python train.py --n_layer=14 --experts_per_token=4 --d_expert=160 --d_shared_expert=0 --normalize_top_k=true --balance_bias=false --router_noise=0.3 --router_bias=true --lr_router=0.00122 --norm="rmsnorm" --norm_eps=1e-07 --optimizer="adamw" --lr=0.00206 --batch_tokens=[65536, 131072, 262144] --seq_len=1024
Below are experts of layer 7 (counted from 0) of a mixture-of-experts language model. Rows are named router (the router's row for the expert) and show model dimensions 0-95. Each number is 128 + 32 x the weight over its row's rms, rounded and kept within 0 to 255. Numbers have three digits each.
After each expert's rows: "comes before" lists some tokens at least twice as common just after its tokens as in all text; "mostly gets" lists some tokens that are sent to it at least half of the time. This comes from a sample of Wikipedia text that the model never trained on. Tokens count by the router's weight.

# expert 61
router:116117146075100092123121100161138160119095135192087134151150067162114169101116160111126100098125163132102069137124120111178085111087140109116149122151117094126152137155128080125109085125115123159158057183187110137153085125130116125083127112122175139132138146152085086130081098143086118070
comes before: "- ", "| ", " ", "201", "\"", "• "
mostly gets: "- ", "\n", "==== ", "In ", "=== ", "• "

# expert 11
router:041119206147103103137152107098088154132080099183107169099162107132136108172167111098181140087160159140084189147094172169101114128137135102108129128106104099133096116108158138139134126110069116127184172133144105118192109185180125107124103127048123103147138161136149095125149126090115074094
comes before: "| ", ": ", "|", "==", "career", "/ "
mostly gets: "Apps ", "Total ", "Personal ", "Votes ", "Genus", "Species"

# expert 6
router:104149085143168172110135115122073160096132143161136180168137050100080113171118097125116114087136107184160140114107134140167108167125158049158105117130147078164127111139156175079128143199116131098134167145146113122109163095125126087163151130127131153105109166102071065094116146148062119122
comes before: "\n", "| ", "\n\n", "|", "ing ", "ed "
mostly gets: "|", "long", "Area", "All", "only ", "Animalia"

# expert 26
router:089054122189148086124058109152077128112166092141079099123084160127142152182131101072114132091133140116127133107101164159173082152109102100094139124174166183155103131096108126136156136154144144145115183031114142094144113172129123084127145179191135132165149098196148132155136130171058158124
comes before: ", ", ". ", ".", "\" ", "\n", ": "
mostly gets: "season", "tion", "ation", "series", "ations", "also"

# expert 48
router:120158120125092092092111094133056166186131109099105122170069167140167095144200123086220139133108140151127111103125171102085140175112139120117094104130107156111139108126178092088116134060132138101183112147078135163120129106107155115119084095058098102079152171139184115114184120108093155087
comes before: "| ", "(", "and ", "League ", "Party ", "Racing "
mostly gets: "National ", "Royal ", "European ", "State ", "Black ", "International "

# expert 3
router:182168096092132080157138113100109198103081114193142101123174110153100097143136124110107092141130109135098145118103206113143173086145105100086100176109109153141135084157101120071143118124103122068115184168071120146119067101143108110171134099134137162153082129078158102169102101157126175108
comes before: "s ", "-", "000 ", ") ", "C ", "R "
mostly gets: "AC", "SA", "AR", "million ", "CH", "BR"

# expert 18
router:175145051078108084159187094121124188179135118159154126159112097068087129155121098122127126086110115136094154099084158149063125105147167075093160173065126137106194110072148075133131136192102121159168171129110108118114160138150098106157142144122184159148131131159167101156105124156079130104
comes before: ", ", "s ", "; ", "\n", ") ", "'"
mostly gets: "ville", "www", "ford", "ona", "io", "aga"

# expert 5
router:126046141131109092110143131153056066139142148124131198109112138136133188178160122060103141092118134128115174126160121099164172137052155130160159061152141096189141117151102096089131118099069111110093141159153126136123098124125112059100175094092144165121158133129111203109138160138107085176
comes before: "of ", "- ", "(", "in ", "201", "200"
mostly gets: "Award ", "School ", "Cup ", "Records ", "History ", "Arena "

# expert 2
router:106050156109153185140102110157149154132077197121100150148160113116177098140174141085099113152122164138154131119122093110170132096137099118185174170130075197101109176144107106129078119184146117110162142113141110123144106144145157137043140086150136127089144101153146118116084137106129118160
comes before: "The ", "In ", "==", "He ", "== ", "==="
mostly gets: "== ", "=== ", "\n\n", "During ", "In ", "= "

# expert 15
router:154128117083132065126193089144173114118077125164135101123172056120099121150114164095083141147102119155109165079100139093165158207149131125067151181108144138151107131171174123108128105164153101074173147088157148089194073146121120150177094141114175145157110122109186111091118117170123109146
comes before: "\n", "| ", "|---|---|---|---|---|", "|---|---|---|---|---|---|", "|---|---|---|---|", "\n\n"
mostly gets: "|", "|---|---|---|---|---|---|", "|---|---|---|---|---|", "|---|---|---|---|", "|---|---|---|", "|---|---|---|---|---|---|---|"

# expert 44
router:136169099128140091131137139188135108225150066120141133165123146103118144128155133098205172106128179089100144130136118147096125134128134127164156133095132096124153112117151145110097070098185126098132146129127082107179220089107100122113088074068118088175148102176088173104148125117074116133
comes before: "(", "| ", "=", "and ", "de ", "is "
mostly gets: "ai ", "i ", "ne ", "ara ", "ola ", "ya "

# expert 49
router:137102123134164103149163077193104134122143148171148110151087132156077091149084092100193110094127170107091136166193121123169124178131100134116181204146108147133103128101147141086117137161092107148191171062068136114139125121155182134132213170149150153108142121154084164150115078150139129180
comes before: "\n", "\n\n", "| ", "|", "- ", "; "
mostly gets: "|", ").", ")", ";", ".\"", "\"."

# expert 8
router:141143128095129090158143117174141202137119112117129133125136096147111174051121139134127141130161121101111126126110118099173096161120163125179135178095121124136100176174124181171145165086155159116075096101149093154117101097103152182089207139093140135137119127138139139165118157182180077051
comes before: " ", "0 ", "1", "1 ", "0", "— "
mostly gets: "—; ", "′", "| ", "%; ", "−", "; "

# expert 37
router:098135171101149164115126130078121141117106093161065158115110105164139070101119173152195156156125102171098113088166123142152167126136117135075075099183176091105112111107139091060090119170156106093109137082138061163104166093105085100117109130133090132113127139115103122177166126169116152159
comes before: "the ", "his ", "″", "New ", "their ", "Fame "
mostly gets: "of ", "among ", "La ", "del ", "most ", "more "

# expert 55
router:143097141112125161144140148136121109171116116137123128118059127155191119077117128151074158153134099130121110109178104064156087161095177128095115124134121114094122091088092122140076132134107159144108066121115079138075148136094129091195117108203183173148144150081092162086108095162099163197
comes before: "the ", "200", "201", "199", "197", "a "
mostly gets: "near ", "within ", "around ", "along ", "throughout ", "southern "

# expert 27
router:128102168095154141172138142152133062182121130148191125145106118124154141087080116138035113115113100194138120109125111112141123126082107106161115092173110154120119158187098127105134094126124145072094081175120163116138125178091107125161144119159114121121131138154082118135084114113146137173
comes before: "and ", "the ", "which ", "but ", "he ", "a "
mostly gets: "), ", "and ", "\", ", ", ", "but ", "', "

# expert 50
router:177137118067207121150200111164116143148101126173123144170162109149111119115129114187117077096123120179094108158135122169068144153154061132103135148123106116137112115159124106122154096127147210173161119129120146168163097146130116134170157136149119106104136156097131125145077160170128088131
comes before: "| ", "\n", "|", "% ", "0 ", "; "
mostly gets: "across ", "Const", "Yam", "Vill", "program", "Port"

# expert 16
router:104083103106143120114111158146140127099112130115091163113131092141110112133166085119119119032135055110135143104147224137100116139105146139110129159121153119105111159091132168182155168137084140096160075106151183060136140107150150124173108083088074129146141098189129155114150138067099099174
comes before: "to ", "in ", "by ", "the ", "a ", "that "
mostly gets: "used ", "made ", "began ", "led ", "played ", "found "

# expert 32
router:156169106132119063162147102158136159185139135146145130131121144135078079137083105106138085112115122085109033112139107100161083133087172120093124124102102134088047139095098150134083141157063104140144131144140092118080099105157204082195130117129122107155115145162178114098103099097145149084
comes before: "| ", "|", "(", "N ", "1 ", "W"
mostly gets: "″", "00 ", "kg ", "FW ", ")\" ", "', "

# expert 13
router:136075129076176217123101150121120126173119121169079087082171125083096099076188120147145144187126118111101117121144122155147146126082111182084143097095141110075100142139125127168142147185113115127110067114152167078103086123127108120167146106129029172134182154126111166110124183103141154184
comes before: "the ", "a ", "his ", "their ", "its ", "an "
mostly gets: "with ", "between ", "for ", "during ", "including ", "after "

# expert 29
router:143131060113144088114193138203150167168121124169108138106119117156096114102164157083142115090139111113126064144138136143061172142101137175076116140084148107140105106142104099138103152129146157100129078109106129123109104090154074200157122151114144093106111086107144066148066116138154028172
comes before: "to ", "in ", "|", "with ", "a ", "as "
mostly gets: "worked ", "working ", "him ", "appeared ", "could ", "make "

# expert 57
router:099129085118068112137146117104138197133109123166158076141140080078092013103079135092111107123121111127065104133103202124048129101131189137091174150137136121183142195143156121143122115149102140121114217142105072095112087146158139158100092112115118080141100088120129114141137101130133125138
comes before: ": ", ") ", " ", "N ", "-", ")"
mostly gets: "″", "′", "Genus", "due ", "}"

# expert 22
router:082054192151073106115151122080122147125141179188135190121079161148084135163115136109192135115169188095100117130201142165111090096121145163103170074144164154093089125100097144165149139085095158190118146098127119107127129180166128159154152136089141090095183145074130151178089119146120083137
comes before: ": ", "\n", "(", "of ", ")", "by"
mostly gets: "Born", "Genus", "Coordinates", "Species", "species ", "Country"

# expert 36
router:129131134115087072128158199138093137159119192075085170137076156108160132166072129078172069061109087152171143093102135123063099133123157155074117139100086132137132158134141078097070134117174135114157146120087139169129191126135108108146075105086145145093158142083168096109116154127088140138
comes before: ", ", ". ", "and ", "City ", "ia", "State "
mostly gets: "States ", "York ", "British ", "French ", "Italy ", "States"

# expert 56
router:161159114029116060158134143158170118099154157173133157165150134151047082153122126098167187114094105097130143165123135177096175121172144084131167159074106134143177099141155136129147193116077126122097174179117118164102123116123122103177099156132091119091121090168136119098125138162115029077
comes before: ".", ". ", "–", "″", ",", ":"
mostly gets: "Jr", "Mr", "www", "Michael ", "Robert ", "exper"

# expert 7
router:146076153169144145120092128112174107098154122078125092127119091110082156175191081114095127100099152064102220136118135085101149085143131079160114079141147133150163143107177159162174169114184109138132107109156146095139074172129111167112159057123160137113109125167111195186124131120150088131
comes before: "of ", "in ", "to ", "for ", "and ", "- "
mostly gets: "part ", "role ", "because ", "name ", "List ", "death "

# expert 10
router:153159150055141083155170088088167115142178136108145120105113140103134134170161180175129126105111141104107169126129128131163144142154069158057123102082086133186156140155116131098118105160149151070147175180140157164127093152171167076131096203112174158093141124090136175162078111166147119103
comes before: "0", "5", "6", "3", "4", "7"
mostly gets: "201", "202", "199", "197", "200", "198"

# expert 14
router:157131104120089108173159104202158119151181089098173151104132158138153146100058127167150099128138087086109119134106145123158164098142149096205090145091107091094159153171155134103119140134148138117071104110172119096163148125134160112113131052114150122102092119123162160120143108152104105045
comes before: " ", "1", "2", "3", "W ", "4"
mostly gets: "\n  ", "ISBN ", "said", "); ", "\n    ", "\"; "

# expert 28
router:123092129131122136149123099146146088175129125112086096103175174130095114167130094098175150167120101098133113182126119097108130099098115116103108106142146117105181110062169123128152163107151136172133110174162187150139080077072143170145183102110111122141066181195135147185104105111167168136
comes before: "of ", "and ", "in ", "for ", "was ", "("
mostly gets: "player ", "film ", "ator ", "member ", "President ", "father "

# expert 41
router:150139117113110080131184181192119177133125191106113135144140147105156141197114127179093137075137090102165122202166109095126166207142088168054176111089127131166159094107105124192138113131137174091173184154145088142129144169148162101128131188158205156090160132083147111087139163132151156122
comes before: ", ", "| ", "–", ")", ". ", ") "
mostly gets: "196", "198", "201", "195", "197", "202"

# expert 54
router:173034114128165182146146159110113155043155111059148103093111138084065159141148197180166066152129129135103130121142117131146134142105072110221139200155146098092173161135128117171110148149140149096062123115119095119095102122117094111125085077089123120106118119108135125072131166155100141161
comes before: "was ", "a ", "been ", "be ", "not ", "is "
mostly gets: "was ", "been ", "He ", "has ", "have ", "they "

# expert 9
router:158177079065037101212212076157160142109133153192142104166166089156088124169098127124114113089137112133077161135111114141100127101167140102065077165115080134126174118171164132115085124097074147069129167152136155126094088110199114124145093112148177112091100130111177082093132121186157185109
comes before: "s ", "- ", ": ", "to ", "s", "″"
mostly gets: "grand", "due ", "Order", "Occupation", "Genus", "Grand"

# expert 62
router:179134116127069083127146188133145142082179118148122113167133092070175109113201119079111173118179167135105137158123062117156082158120200119119080135123130114078142099115132172165170150090125116148093184070086104097101100108144114129146088193113136139114176096124099106135161099137132108113
comes before: ".", "–", ",", "| ", ") ", "; "
mostly gets: "12", "23", "14", "11", "17", "10"

# expert 46
router:150127148086149146127168054080156084115164145177136143127139115119075104120160124131117089141146074151133134097065117115164166184137101135066090208081161067088104120123129142121142168139098172156108160141149137185066158126101121044135123124113176153135156119148041145101121115165154136123
comes before: "as ", ", ", "to ", "-", "ly ", ". "
mostly gets: "both ", "then ", "just ", "again ", "such ", "ently "

# expert 39
router:170177037043101057181175084142112187124105105177159112117152078170076114157107120108113129072041083129097193135125131118118131091165107115057153147104106108160124093154108161060112156165071127129117186148142137181117084129170097110158122140111158122120095140116099123134139123140133120146
comes before: "\n", ".", "- ", "| ", "% ", "} "
mostly gets: "example", "\", ", ",\" ", ")\" ", "\" ", ".\" "